Weights of a small mixture-of-experts language model, trained from scratch on English Wikipedia: vocabulary 5951, 6147 steps.
Below are experts of layer 5 (counted from 0) of a mixture-of-experts language model. Rows are named router (the router's row for the expert), gate (a neuron's input weights, with its number), up (a neuron's input weights, with its number) and show model dimensions 112-167. Each number is 200 + 30 x the weight over its row's rms, rounded and kept within 0 to 999.
After each expert's rows: a language model's description of what the expert responds to. This comes from a sample of Wikipedia text that the model never trained on.

# expert 14
router,154,246,176,175,191,210,253,222,174,232,205,183,161,259,196,175,203,205,239,197,183,198,202,177,181,197,187,168,175,212,177,195,158,204,224,235,235,195,234,237,245,209,161,209,249,176,206,229,230,192,213,223,162,218,251,242
gate0,211,201,183,215,226,139,194,247,214,186,214,228,179,158,215,209,178,213,180,181,215,241,250,156,202,185,123,190,206,186,188,193,265,218,153,232,219,160,200,209,204,204,162,216,180,185,167,199,200,183,186,174,205,206,209,200
up0,198,193,219,141,205,243,188,155,192,218,198,243,213,236,253,167,239,211,231,211,188,188,208,210,158,188,224,184,172,202,190,230,192,232,224,158,190,177,175,236,193,214,217,241,209,190,187,155,196,245,208,215,199,246,189,170
gate1,272,268,207,210,240,216,206,204,223,202,188,226,238,235,189,211,185,193,180,163,199,224,224,193,187,229,218,208,234,213,218,205,226,173,214,221,220,185,221,182,186,208,174,183,179,164,176,205,203,198,232,192,185,172,166,159
up1,180,176,185,160,230,205,236,187,228,216,262,147,171,199,203,188,178,174,203,178,146,211,136,174,159,162,216,182,224,222,152,220,163,216,210,218,211,174,160,228,223,180,189,246,217,216,228,179,215,164,243,204,160,211,234,203
It responds to: Verb or noun right after to, that, may, can, would in prose, such as may date, can occur, third match.

# expert 19
router,220,231,171,213,234,209,167,187,155,210,247,168,226,200,202,183,207,180,216,189,178,200,268,222,168,207,263,238,236,193,215,214,209,170,189,228,244,198,162,183,226,191,179,193,184,154,205,166,213,182,182,247,255,167,178,262
gate0,157,187,211,154,182,179,218,123,202,191,188,152,268,164,219,201,141,211,206,235,194,200,214,154,187,199,208,217,141,206,170,193,207,230,210,190,177,176,180,203,184,188,193,238,233,223,241,179,162,192,257,196,223,159,180,246
up0,203,215,151,182,242,155,155,226,274,206,216,180,196,184,197,218,169,171,234,223,177,212,239,179,184,229,234,168,220,166,206,212,183,203,196,151,170,185,217,239,225,194,182,225,204,245,199,225,242,203,214,174,201,200,199,218
gate1,253,194,191,211,149,192,174,121,134,218,167,186,231,233,223,119,230,184,204,157,218,233,192,172,182,234,239,197,246,188,190,154,237,207,207,197,149,207,153,196,167,211,216,235,230,178,261,181,204,181,131,167,228,210,173,191
up1,239,204,188,139,194,196,198,165,262,194,208,213,198,196,239,242,228,171,178,155,254,238,208,153,150,206,198,176,137,181,199,188,143,173,203,206,255,229,162,253,218,204,177,230,188,251,165,255,146,213,166,172,229,305,224,242
It responds to: Words opening biographies and infoboxes: "(born", nationality like American, politician, Republican, Jr., and "Occupation:" fields.

# expert 29
router,251,213,231,227,195,200,196,180,279,170,222,230,231,210,218,174,149,176,196,244,235,189,169,220,260,217,205,230,240,152,210,231,165,139,256,182,201,229,250,156,177,199,200,180,182,203,190,206,177,249,245,231,232,185,161,203
gate0,254,157,249,220,203,191,180,217,221,161,176,203,222,202,189,267,216,201,177,218,257,211,209,248,257,203,205,210,207,209,209,210,162,176,208,151,155,204,225,186,155,190,198,205,193,177,179,151,225,248,184,146,204,206,123,208
up0,228,211,208,160,178,192,242,199,234,158,203,188,190,249,211,187,212,236,230,168,199,176,184,156,247,168,247,229,234,195,182,215,175,138,164,186,207,173,120,164,157,222,187,193,169,166,210,218,145,220,226,195,206,231,222,178
gate1,196,230,213,150,158,171,212,163,194,199,300,178,138,201,170,216,200,189,179,162,224,202,167,174,188,204,155,215,158,226,173,169,254,233,203,236,229,203,161,212,181,219,158,248,228,218,196,239,223,184,186,235,204,179,208,191
up1,164,172,141,195,201,193,267,190,143,235,154,221,154,124,195,195,211,213,182,213,194,158,213,175,165,216,196,173,115,218,172,180,220,187,184,166,192,207,136,207,160,216,203,199,266,152,207,243,159,218,196,194,190,213,229,169
It responds to: Middle syllable pieces after an initial capital or vowel in names and foreign words, like U-we, Ur-uk, convin-ced, Ang, Aust.

# expert 4
router,232,207,167,262,221,189,184,207,162,161,175,230,213,171,211,233,204,183,140,192,228,220,213,186,198,228,176,237,239,208,133,222,233,207,236,164,169,180,220,190,197,182,225,183,251,176,232,173,225,197,225,189,244,171,182,177
gate0,194,175,237,196,183,193,229,175,185,208,235,243,176,185,158,203,205,243,207,228,200,159,145,211,200,206,228,214,194,209,235,225,213,233,186,205,178,283,186,235,243,207,202,173,196,195,189,217,246,186,251,165,122,213,238,172
up0,184,221,183,198,228,219,217,222,212,224,215,201,235,198,245,189,205,205,176,178,178,227,233,170,167,172,220,152,213,220,224,191,215,234,188,265,257,162,242,157,183,232,199,179,163,221,179,221,243,216,168,209,183,179,236,167
gate1,235,239,138,242,185,205,205,179,214,239,192,220,224,178,241,121,171,231,158,212,190,201,229,194,192,141,164,187,217,122,240,201,157,214,225,203,217,210,240,124,164,190,220,237,198,259,168,171,172,169,172,194,160,221,219,165
up1,210,203,206,187,223,216,203,213,215,200,212,248,233,200,154,206,163,228,172,212,216,171,201,207,180,185,180,208,171,257,181,166,173,219,218,142,206,222,264,208,221,205,166,170,224,238,223,173,202,233,168,152,215,210,257,202
It responds to: Second word piece right after a lone initial capital letter opening a word, as in I-d-lib, A-pp-earances, A-ss-istant, plus capitalized starts like And, Is.

# expert 12
router,249,227,175,200,193,223,278,220,164,138,205,162,177,251,199,196,179,166,194,220,199,236,168,251,198,187,179,202,230,183,175,208,189,116,219,251,182,211,200,188,185,224,176,237,212,216,161,173,150,194,213,156,191,174,156,227
gate0,223,223,224,181,178,235,209,171,205,147,214,193,195,221,177,196,204,196,207,206,179,143,136,204,200,135,195,189,224,202,174,192,197,166,194,157,161,157,194,160,209,197,231,211,164,223,169,202,206,224,170,189,172,231,144,169
up0,201,187,244,217,260,189,193,205,176,206,226,212,193,214,204,165,210,170,225,200,179,224,220,167,149,120,160,242,193,187,194,229,260,195,176,226,191,222,204,176,205,186,147,233,150,213,289,213,251,204,187,168,185,218,83,211
gate1,207,206,194,177,183,161,245,293,218,184,213,185,179,185,183,148,181,192,210,278,197,225,187,218,196,212,173,133,196,225,208,194,227,234,164,240,158,272,208,177,203,174,174,180,201,149,186,159,191,193,178,205,216,247,196,179
up1,199,228,143,202,173,186,190,202,170,224,240,185,238,167,209,150,213,236,210,185,212,191,194,208,212,174,194,166,245,181,199,184,215,220,156,224,186,148,166,194,211,203,193,251,251,212,227,153,200,177,195,191,153,169,237,170
It responds to: Everyday verbs and verb stems after to, don't or should, often before -ing or -ed, such as know, try, look, keep, go.

# expert 15
router,147,190,152,224,227,179,190,189,168,195,198,190,165,237,186,236,231,229,176,176,175,227,225,213,226,207,211,229,157,173,249,202,203,171,146,205,205,229,167,203,216,191,205,193,256,163,240,200,191,234,181,200,216,184,146,221
gate0,250,211,241,192,206,234,198,164,228,184,164,201,169,241,192,169,205,194,223,227,217,206,187,161,232,231,144,182,226,190,158,203,179,225,193,151,175,181,210,207,181,196,235,177,138,219,225,214,166,190,250,211,163,210,223,187
up0,225,201,182,190,180,195,219,238,216,195,195,172,234,179,260,214,162,189,171,208,210,156,233,194,218,194,222,178,219,174,120,201,241,162,199,223,184,156,241,230,219,203,158,191,183,180,138,180,246,198,165,195,187,174,154,205
gate1,216,196,160,220,221,237,187,200,211,199,188,190,207,176,234,205,121,229,213,196,212,214,195,216,277,258,242,162,205,157,222,196,228,191,208,147,209,186,173,154,141,185,172,189,230,201,209,227,191,213,195,187,210,284,163,187
up1,154,156,217,187,169,188,237,251,234,259,218,214,183,231,138,262,198,197,189,212,168,249,225,214,236,164,212,186,185,199,207,188,225,178,242,187,184,200,240,185,230,198,243,212,215,149,225,196,196,210,164,177,182,197,226,138
It responds to: Comma or space plus opening quote and first letter after said, wrote or saying, as in said, "This; also cell-initial pieces in tables.

# expert 6
router,169,196,194,209,193,178,184,202,246,166,193,205,227,155,172,195,202,197,237,252,193,220,159,174,204,190,231,192,244,160,199,253,249,154,218,150,190,164,172,222,212,188,180,219,236,229,168,179,155,192,151,175,236,170,165,145
gate0,194,202,169,164,253,230,136,207,188,199,202,248,222,210,236,200,223,218,196,130,145,231,211,223,160,186,207,131,232,199,214,235,164,185,222,223,190,146,145,199,206,238,229,167,204,198,201,176,195,168,208,191,231,226,179,218
up0,167,194,238,203,143,216,205,195,232,195,220,179,193,240,212,187,231,228,173,152,193,185,225,190,161,236,112,142,196,210,208,225,194,200,166,185,175,227,204,223,166,197,242,167,219,207,247,229,191,225,237,200,197,192,240,192
gate1,165,181,148,150,182,238,183,216,162,188,198,209,220,249,229,182,232,208,150,207,180,225,192,172,180,235,200,182,176,137,255,197,139,174,210,205,196,225,186,210,243,216,201,233,265,203,227,192,159,215,192,202,291,195,201,230
up1,209,163,278,201,248,246,246,239,221,196,238,161,206,179,212,186,173,242,184,88,249,185,191,218,184,162,178,173,242,171,173,219,216,195,201,214,203,146,198,209,183,206,197,162,168,167,239,216,253,171,196,213,127,196,211,190
It responds to: Closing quotation marks after titles or nicknames, plus closing parentheses and word-final pieces like -ie, -y, -ny, e.g. "Lie to Me", Burgundy.

# expert 33
router,198,129,241,234,257,215,174,214,216,227,244,207,192,121,148,250,186,168,202,250,203,209,178,198,254,175,176,219,226,170,169,199,246,179,197,164,150,186,224,170,219,193,227,210,209,201,237,185,202,179,187,190,207,183,184,184
gate2,164,180,178,188,145,161,198,216,235,185,235,146,180,171,180,173,194,193,238,219,210,125,167,205,195,208,207,136,202,184,204,192,182,223,206,215,197,229,180,245,159,213,228,219,207,195,226,198,266,176,177,252,160,193,246,212
up2,214,165,235,223,195,207,184,204,277,191,248,233,203,159,143,191,197,167,184,238,199,185,181,150,223,170,169,188,187,187,177,185,217,189,206,152,193,213,202,214,221,198,235,212,186,200,202,162,152,220,160,257,178,181,194,236
gate3,223,197,193,207,173,156,143,268,203,214,275,191,171,156,190,183,209,246,177,186,252,205,194,220,184,181,181,203,181,223,190,157,214,187,219,234,219,164,268,196,188,228,213,183,188,212,184,205,218,198,261,210,212,231,195,162
up3,284,186,218,230,244,192,135,290,202,240,207,238,200,134,191,202,186,212,186,213,236,250,167,244,216,214,241,208,169,237,217,210,263,184,160,227,213,192,208,160,142,192,196,194,187,165,184,172,209,169,224,181,195,237,154,184
It responds to: Capital-letter word starts such as C, G, St, Qu, Sch, and the period after an initial, as in G. Cook, T. araraticum.

# expert 39
router,241,239,176,166,214,181,151,179,186,169,199,180,182,235,238,165,224,228,227,146,179,184,248,189,221,229,172,226,199,231,209,183,186,228,181,225,175,236,184,178,189,212,148,228,212,204,232,253,206,214,200,175,179,197,188,176
gate0,228,160,128,183,146,191,181,225,162,206,210,198,240,202,145,210,223,181,212,190,176,161,259,154,176,176,168,198,243,260,133,179,206,218,183,145,226,234,199,176,183,227,162,176,201,198,200,196,201,167,233,181,172,224,231,191
up0,230,210,143,164,217,226,156,131,209,195,199,190,199,190,231,151,253,188,208,191,202,207,190,217,167,236,184,241,204,165,202,200,193,208,245,138,161,184,198,165,217,199,204,251,204,230,219,154,239,174,198,207,180,185,188,200
gate1,182,213,142,192,203,215,144,232,184,131,212,142,215,185,147,220,232,178,189,218,221,202,214,205,226,230,197,210,193,166,188,228,166,235,230,214,188,213,218,261,203,156,186,184,253,207,197,181,175,260,232,240,193,186,226,204
up1,213,261,186,206,253,203,128,192,199,192,223,211,194,184,227,217,219,184,208,177,214,186,232,195,156,207,197,173,196,148,124,221,167,214,140,159,145,290,242,167,208,176,192,230,161,184,204,179,242,251,236,204,178,184,205,221
It responds to: Forms of be and modal verbs, plus also, not, still, mostly after it or a subject, as in it was not, is also, can be.

# expert 42
router,221,173,240,220,243,161,250,167,164,171,178,160,234,219,159,250,198,195,224,221,209,248,180,187,167,179,187,139,197,180,164,212,195,230,221,146,192,204,196,190,215,208,253,191,159,239,227,158,203,190,228,226,245,234,210,192
gate4,233,209,185,223,196,121,258,172,209,236,229,241,246,165,195,201,225,224,215,251,196,159,219,153,177,228,190,165,158,194,162,219,243,126,210,198,198,185,238,187,232,213,175,176,200,200,173,222,126,205,211,198,190,151,221,187
up4,202,213,193,192,192,203,188,209,253,183,234,195,189,146,218,189,163,165,176,240,245,218,199,243,165,237,257,174,219,106,202,144,188,241,264,209,197,213,216,185,169,189,196,215,203,193,168,182,182,203,214,231,173,218,247,235
gate5,173,221,204,216,246,198,203,212,224,204,238,169,209,273,171,207,205,209,207,144,152,192,178,165,148,197,146,159,190,209,178,222,222,234,145,217,216,216,162,197,192,222,233,210,203,223,235,203,224,242,229,218,177,173,215,245
up5,221,254,203,197,214,245,151,129,199,202,219,185,177,192,179,235,195,161,221,96,199,231,213,241,205,176,249,174,200,197,188,183,175,206,259,187,206,233,242,195,203,221,201,219,233,227,204,181,171,277,174,233,253,151,196,196
It responds to: Word-final pieces like s, as, os, on and plural nouns such as companies, staff, those, e.g. ide-as, new-s, B-as-in.

# expert 62
router,197,168,201,191,257,205,214,174,245,175,183,206,270,205,178,183,195,198,216,255,167,228,179,179,178,180,206,192,229,195,190,206,159,259,227,154,169,185,193,187,214,182,229,204,215,238,200,188,230,214,174,212,218,203,220,199
gate0,144,148,270,147,197,242,154,191,217,249,184,140,174,161,170,208,176,214,191,271,197,165,169,227,209,189,173,259,178,246,208,224,189,160,201,115,189,244,201,214,238,208,168,235,181,186,254,165,169,216,241,215,207,180,207,197
up0,221,169,260,243,231,235,202,237,163,206,207,129,206,255,188,185,225,212,229,196,197,200,177,150,241,190,187,164,181,231,179,99,198,210,187,229,181,198,214,218,217,152,228,179,187,250,184,201,216,214,216,211,201,204,224,200
gate1,173,181,178,164,211,158,184,120,226,180,192,148,233,183,201,196,153,200,188,215,148,209,206,167,201,178,227,173,191,235,251,225,186,229,236,202,263,208,193,215,273,189,213,192,197,208,216,229,211,187,197,249,139,236,206,182
up1,211,179,233,252,225,159,208,135,239,181,193,194,224,235,140,188,180,183,176,205,193,189,118,157,229,165,193,199,150,213,185,208,179,170,213,180,137,197,240,211,220,199,195,103,206,199,269,215,178,220,187,211,192,217,161,177
It responds to: Particle "out" after verbs like finds out, rule out, point out, plus pronouns them, it and nouns government, forces, troops.

# expert 30
router,253,214,164,238,250,162,211,173,198,173,167,233,214,217,204,193,179,191,234,153,200,188,183,224,218,223,234,170,236,180,189,243,156,165,237,235,168,177,202,231,206,151,216,158,162,177,143,184,176,222,237,237,217,127,188,167
gate0,154,169,196,211,217,223,186,230,190,183,232,196,194,268,164,133,210,184,213,155,210,151,141,185,209,167,192,162,180,206,213,177,210,150,208,248,152,200,176,213,219,180,204,157,136,211,197,181,213,180,220,219,183,189,225,176
up0,170,204,191,135,252,179,196,211,159,217,171,182,176,238,167,188,190,227,194,214,220,218,197,160,192,138,194,206,176,249,205,182,203,199,201,191,211,209,185,188,143,183,153,144,166,156,221,175,210,169,235,169,242,218,195,217
gate1,170,245,200,146,225,220,184,212,165,191,218,213,228,206,202,148,211,217,195,202,152,277,231,191,196,192,264,216,200,230,253,213,201,214,186,182,235,228,143,200,192,155,242,218,167,182,175,135,232,243,148,222,240,236,200,234
up1,183,193,137,160,196,150,180,182,156,185,190,215,221,156,172,174,189,221,210,194,136,203,193,218,225,209,249,209,157,207,200,222,186,179,197,208,206,200,209,211,245,182,212,200,187,189,207,181,209,196,191,182,236,158,277,202
It responds to: Inner or final syllables of long or foreign words, often surnames and taxon authors in species lists, such as Jaars-vel-d, Reut-ti, Met-hyl, Enc-ycl-opedia.

# expert 51
router,141,220,228,219,217,261,183,223,216,175,208,223,176,231,177,149,184,204,179,207,165,170,193,242,157,179,163,150,191,228,244,206,164,220,147,237,195,191,193,153,216,168,175,210,217,206,172,176,155,227,174,232,225,229,139,219
gate0,185,219,199,185,162,221,189,198,179,157,218,196,202,209,216,150,198,193,204,186,200,234,137,192,205,160,213,162,163,170,182,198,152,196,266,226,263,208,216,179,210,217,207,166,163,195,189,194,154,212,203,242,221,162,251,165
up0,243,219,184,221,160,200,211,240,206,159,156,158,190,234,217,180,198,214,205,211,225,241,162,211,233,164,225,194,290,188,238,221,150,193,208,218,160,197,171,221,209,202,197,184,210,149,192,222,205,213,150,221,239,208,235,166
gate1,204,213,199,194,203,170,150,178,213,147,172,245,222,190,266,169,210,188,221,220,255,197,223,215,210,234,204,164,230,192,173,209,165,195,238,208,212,223,173,186,174,180,181,196,164,220,192,222,245,233,133,226,231,172,181,209
up1,208,175,243,161,194,190,221,212,280,172,236,208,179,205,171,237,218,224,148,223,181,178,245,156,218,158,177,194,189,219,213,212,227,177,119,184,252,209,213,208,156,170,239,233,151,220,231,193,209,165,196,208,210,230,189,238
It responds to: Words right after the or The naming institutions, nations or money: National, Congress, Ministry, US, International, British, and the $ sign.

# expert 57
router,210,207,162,237,267,160,179,158,237,182,156,239,210,214,198,189,216,218,223,190,177,235,184,219,169,256,219,158,219,180,171,215,145,199,240,139,197,182,207,148,245,176,261,206,197,205,219,157,177,221,239,212,212,188,172,187
gate0,195,193,198,152,220,159,226,210,185,210,134,216,227,313,213,182,197,191,204,201,219,213,187,217,213,226,175,181,207,172,212,192,188,206,209,172,190,217,235,167,205,231,292,168,229,168,247,170,188,214,221,215,196,211,183,157
up0,246,182,151,207,216,198,189,242,141,189,174,244,202,139,152,248,184,236,151,228,239,237,270,184,185,191,208,192,202,240,175,243,204,218,197,216,203,227,229,204,239,148,207,212,201,181,197,217,170,212,238,153,240,186,223,238
gate1,145,203,174,248,179,169,214,161,164,181,191,183,168,200,203,197,187,194,172,209,201,196,219,157,163,197,216,174,105,236,198,205,208,196,225,239,289,199,217,192,201,217,192,214,224,221,242,178,207,152,212,174,164,147,202,167
up1,259,162,220,167,186,169,232,192,284,158,206,170,222,199,229,209,182,236,226,202,189,241,194,172,177,170,156,171,175,183,226,216,179,221,203,200,191,214,184,160,226,182,173,200,136,207,196,195,268,211,209,256,176,235,206,168
It responds to: Second word or final piece of team, state, league and military names: Carolina, Division, League, Cup, Brent-ford, Mother-well, Texas Southern.

# expert 23
router,226,165,187,168,247,186,232,174,179,194,171,214,168,210,141,225,165,168,193,219,213,214,214,246,167,199,217,214,239,171,183,189,168,210,229,183,143,197,182,261,256,183,205,206,182,220,169,189,232,139,191,243,285,236,210,210
gate0,228,196,123,205,267,187,229,178,187,185,243,164,187,212,147,175,234,236,206,260,243,222,211,181,171,198,221,173,223,241,224,173,250,178,182,178,243,234,167,214,198,179,173,201,226,183,148,221,167,243,181,178,190,203,218,213
up0,186,239,186,207,199,204,194,206,201,171,140,226,214,208,261,178,238,241,216,136,196,181,219,143,194,241,199,268,227,165,237,225,201,123,205,225,185,144,202,119,189,220,150,194,206,280,224,211,178,181,166,193,185,132,171,248
gate1,244,184,181,153,190,211,213,190,174,225,238,193,165,138,184,180,221,206,162,173,197,199,172,189,188,172,191,146,204,255,183,182,180,167,231,211,208,214,217,228,212,205,157,188,179,223,202,195,183,127,160,148,252,230,231,203
up1,183,222,199,253,196,243,165,183,163,179,248,217,198,248,210,183,227,204,205,212,221,167,158,193,162,172,248,169,188,200,168,184,283,244,228,154,188,186,206,195,192,197,296,188,181,212,236,231,231,247,173,238,186,168,153,175
It responds to: The word on and en dashes before dates or scores, as in died on 15 July, 1869 – 1950, and L 24–27.

# expert 38
router,164,139,140,217,207,184,241,149,245,222,181,238,170,139,153,217,202,169,162,215,166,223,178,231,210,178,265,163,190,200,195,185,215,210,197,149,158,182,189,250,237,165,257,183,257,155,214,183,217,159,210,239,218,199,179,189
gate0,194,186,221,160,231,170,207,260,170,245,200,208,203,208,170,258,183,223,212,237,233,208,215,209,144,176,143,217,155,197,196,181,209,186,227,216,264,176,154,238,199,215,103,253,235,207,200,229,263,212,140,155,236,251,201,222
up0,208,213,210,178,208,147,256,274,208,211,206,191,223,200,196,212,209,218,252,256,173,254,164,173,200,137,236,193,174,183,213,171,236,254,200,225,193,163,113,188,202,220,170,226,238,215,183,190,211,285,220,205,171,210,192,248
gate1,149,189,149,170,194,166,225,209,184,216,190,264,162,158,205,193,166,220,208,184,210,192,163,240,201,197,215,211,212,183,165,175,191,189,217,158,220,149,205,231,206,177,198,237,202,169,212,170,241,232,168,238,203,202,153,253
up1,175,195,229,203,221,185,218,190,151,208,129,206,189,215,177,257,213,197,184,170,165,188,241,190,193,208,162,196,166,187,222,183,199,186,213,242,205,243,224,203,199,200,189,186,185,204,222,192,249,222,207,210,186,173,218,238
It responds to: The word "in" after verbs and degrees, as in majored in, master's degree in, Research in, plus table pipes and line breaks.

# expert 60
router,184,241,267,153,266,246,219,183,228,166,155,208,149,204,253,187,190,219,205,160,195,203,181,232,254,168,167,214,222,230,214,184,182,238,154,172,249,184,180,175,233,186,171,239,186,222,188,244,208,232,220,248,135,181,247,225
gate0,177,193,220,203,193,229,213,250,257,226,229,175,239,195,221,202,155,237,230,196,178,236,198,170,209,200,194,154,231,166,168,168,218,259,187,135,231,185,253,163,158,165,230,189,178,180,210,204,242,191,197,219,194,212,183,191
up0,197,189,247,136,221,288,171,182,233,146,227,203,234,210,241,193,175,183,167,193,212,219,214,277,214,203,185,232,254,227,261,193,203,232,207,180,236,209,210,198,181,215,228,220,279,190,168,208,190,144,219,220,160,184,161,225
gate1,243,159,201,190,215,223,190,198,249,159,219,232,181,253,215,167,163,223,231,185,154,214,230,181,211,204,171,236,192,243,178,184,134,201,200,181,181,210,169,226,216,221,184,190,203,226,225,226,221,233,205,166,180,223,160,266
up1,174,147,229,198,159,160,192,221,176,247,204,177,200,210,192,219,209,212,170,229,148,205,241,229,194,151,157,192,193,213,244,234,227,199,158,182,207,204,196,166,221,216,189,189,210,143,195,185,177,199,245,176,156,181,236,195
It responds to: Words after "the" marking order or sequence, such as following, first, same, end, main, next, often introducing lists.

# expert 7
router,190,260,264,175,187,223,213,202,183,211,237,173,254,169,245,279,215,189,199,232,191,141,159,171,192,169,195,144,205,246,167,209,143,198,217,191,197,239,144,162,199,223,202,195,222,158,199,199,181,203,230,187,172,214,218,202
gate0,197,223,152,192,202,187,187,209,210,170,176,185,236,238,125,234,210,192,202,203,183,192,165,144,154,185,174,210,188,175,228,168,179,183,247,229,147,164,205,179,233,166,200,189,206,207,180,242,231,223,206,278,253,232,205,164
up0,210,198,194,199,182,178,203,181,163,204,223,194,219,231,169,210,195,171,130,209,246,117,200,200,224,227,199,168,211,188,193,209,206,193,244,230,286,198,203,190,199,232,208,218,193,114,254,206,251,201,177,196,203,217,194,185
gate1,236,218,167,221,242,198,229,243,122,193,204,165,214,215,200,269,216,209,204,182,144,162,193,242,227,241,208,176,196,254,197,220,201,150,187,205,180,198,190,185,242,183,122,181,293,166,222,198,191,183,230,221,196,131,195,133
up1,206,258,186,141,249,182,133,171,193,223,176,218,136,173,203,186,177,215,210,189,221,224,239,167,177,219,199,226,174,221,213,208,169,216,121,195,185,177,186,199,166,210,182,188,193,197,156,218,147,222,237,179,193,209,168,187
It responds to: Nouns for stage and screen work after "the" or "'s", such as play, film, role, lead, episode, novel.

# expert 24
router,191,177,192,252,227,220,248,176,249,184,180,239,166,204,182,175,191,163,224,196,175,212,178,206,238,151,158,157,233,181,194,216,176,249,248,189,193,203,178,263,240,191,229,197,169,196,176,169,285,191,143,269,264,215,201,185
gate4,161,183,238,146,205,211,219,229,167,193,211,219,206,212,140,220,254,261,211,243,182,137,176,189,224,172,155,170,176,174,275,159,182,210,201,153,224,195,123,185,211,202,176,152,220,199,204,206,223,190,214,216,159,240,193,152
up4,230,189,212,234,222,192,193,226,161,228,220,201,181,157,202,207,242,233,207,172,224,190,249,167,209,247,193,175,149,239,194,193,227,166,170,179,235,214,232,195,142,208,194,240,235,226,210,246,169,192,175,163,183,170,194,172
gate5,188,142,224,218,218,231,206,204,183,221,219,220,228,208,212,153,177,208,231,188,169,246,229,189,144,248,193,179,173,209,180,172,182,229,191,184,241,205,229,222,223,202,196,233,192,212,216,243,241,170,218,163,206,228,259,191
up5,161,182,163,187,206,178,190,183,194,230,234,199,205,246,216,211,174,216,182,117,204,184,220,186,184,209,205,197,143,208,210,179,167,240,227,182,203,176,198,260,219,231,180,225,187,232,228,199,232,217,171,226,216,217,263,197
It responds to: Tokens in place descriptions and coordinates, such as County, parish, district, Avenue, degree and minute marks, plus pieces like Brig-ad-ier, Uplo-ad.

# expert 8
router,203,170,234,204,222,212,217,179,232,160,214,210,209,158,186,222,155,166,199,249,240,217,185,177,189,164,207,209,222,220,200,214,209,145,226,162,186,169,207,222,214,197,196,215,164,170,199,164,249,214,177,272,173,173,214,172
gate0,151,251,201,162,179,227,218,158,223,172,215,239,197,170,225,166,221,200,205,215,226,174,200,163,176,177,140,180,110,185,208,195,201,180,193,210,196,192,181,205,200,215,216,231,166,232,172,214,149,203,214,231,186,154,220,261
up0,202,225,224,192,161,220,212,238,219,227,269,214,233,209,209,193,206,208,156,189,195,146,202,206,199,179,194,254,155,293,194,186,269,160,192,214,211,187,238,172,219,228,167,234,134,181,224,157,182,195,167,183,199,204,253,161
gate1,134,191,169,209,191,214,182,207,203,204,206,200,185,197,165,239,208,190,248,231,211,155,206,223,200,249,215,260,132,185,179,142,161,196,189,204,210,235,192,230,213,249,189,233,187,238,145,199,247,245,167,188,223,190,207,231
up1,210,175,238,199,205,185,227,210,207,182,184,190,158,176,188,244,173,206,125,234,221,180,166,150,175,213,160,238,207,204,186,258,240,220,190,202,214,181,137,126,184,183,151,210,229,167,174,188,221,168,207,206,127,184,169,246
It responds to: Pieces after L or l in names, such as L-ord, L-or-ca, L-aur-ent, plus words like lieutenant, war, arm, loss.

# expert 25
router,232,210,206,228,135,189,157,213,226,254,144,186,169,182,222,222,217,173,208,225,162,181,226,204,179,165,219,223,143,201,171,201,147,208,248,154,214,174,252,199,203,171,266,243,197,222,271,163,153,225,204,183,171,246,178,215
gate1,152,187,215,226,201,154,221,170,220,171,185,263,220,189,198,177,194,175,213,219,149,257,247,216,217,141,224,244,217,171,146,202,222,191,191,252,248,239,176,142,158,190,167,223,155,164,164,183,169,211,155,215,203,147,222,195
up1,189,211,262,233,213,155,167,175,242,186,200,230,181,196,205,176,192,217,180,183,205,207,224,180,213,214,228,203,209,215,188,195,199,174,232,243,178,184,208,198,189,178,195,154,149,243,159,222,221,209,183,212,201,251,251,168
gate2,229,194,268,228,163,160,220,212,229,222,185,229,217,189,208,143,196,205,180,183,171,181,181,185,177,192,97,205,177,212,199,236,214,204,206,213,181,225,204,218,171,244,206,192,201,151,240,163,177,201,218,202,252,177,205,191
up2,164,205,233,196,238,232,173,188,218,210,215,267,238,191,218,166,236,181,216,227,226,234,212,168,202,251,214,227,241,206,200,189,267,164,152,222,148,206,188,157,219,212,223,158,240,172,188,223,217,187,150,199,258,192,226,215
It responds to: Tournament and result words in sports reports, such as final, Championships, Cup, medalist, event, as in "won in the final".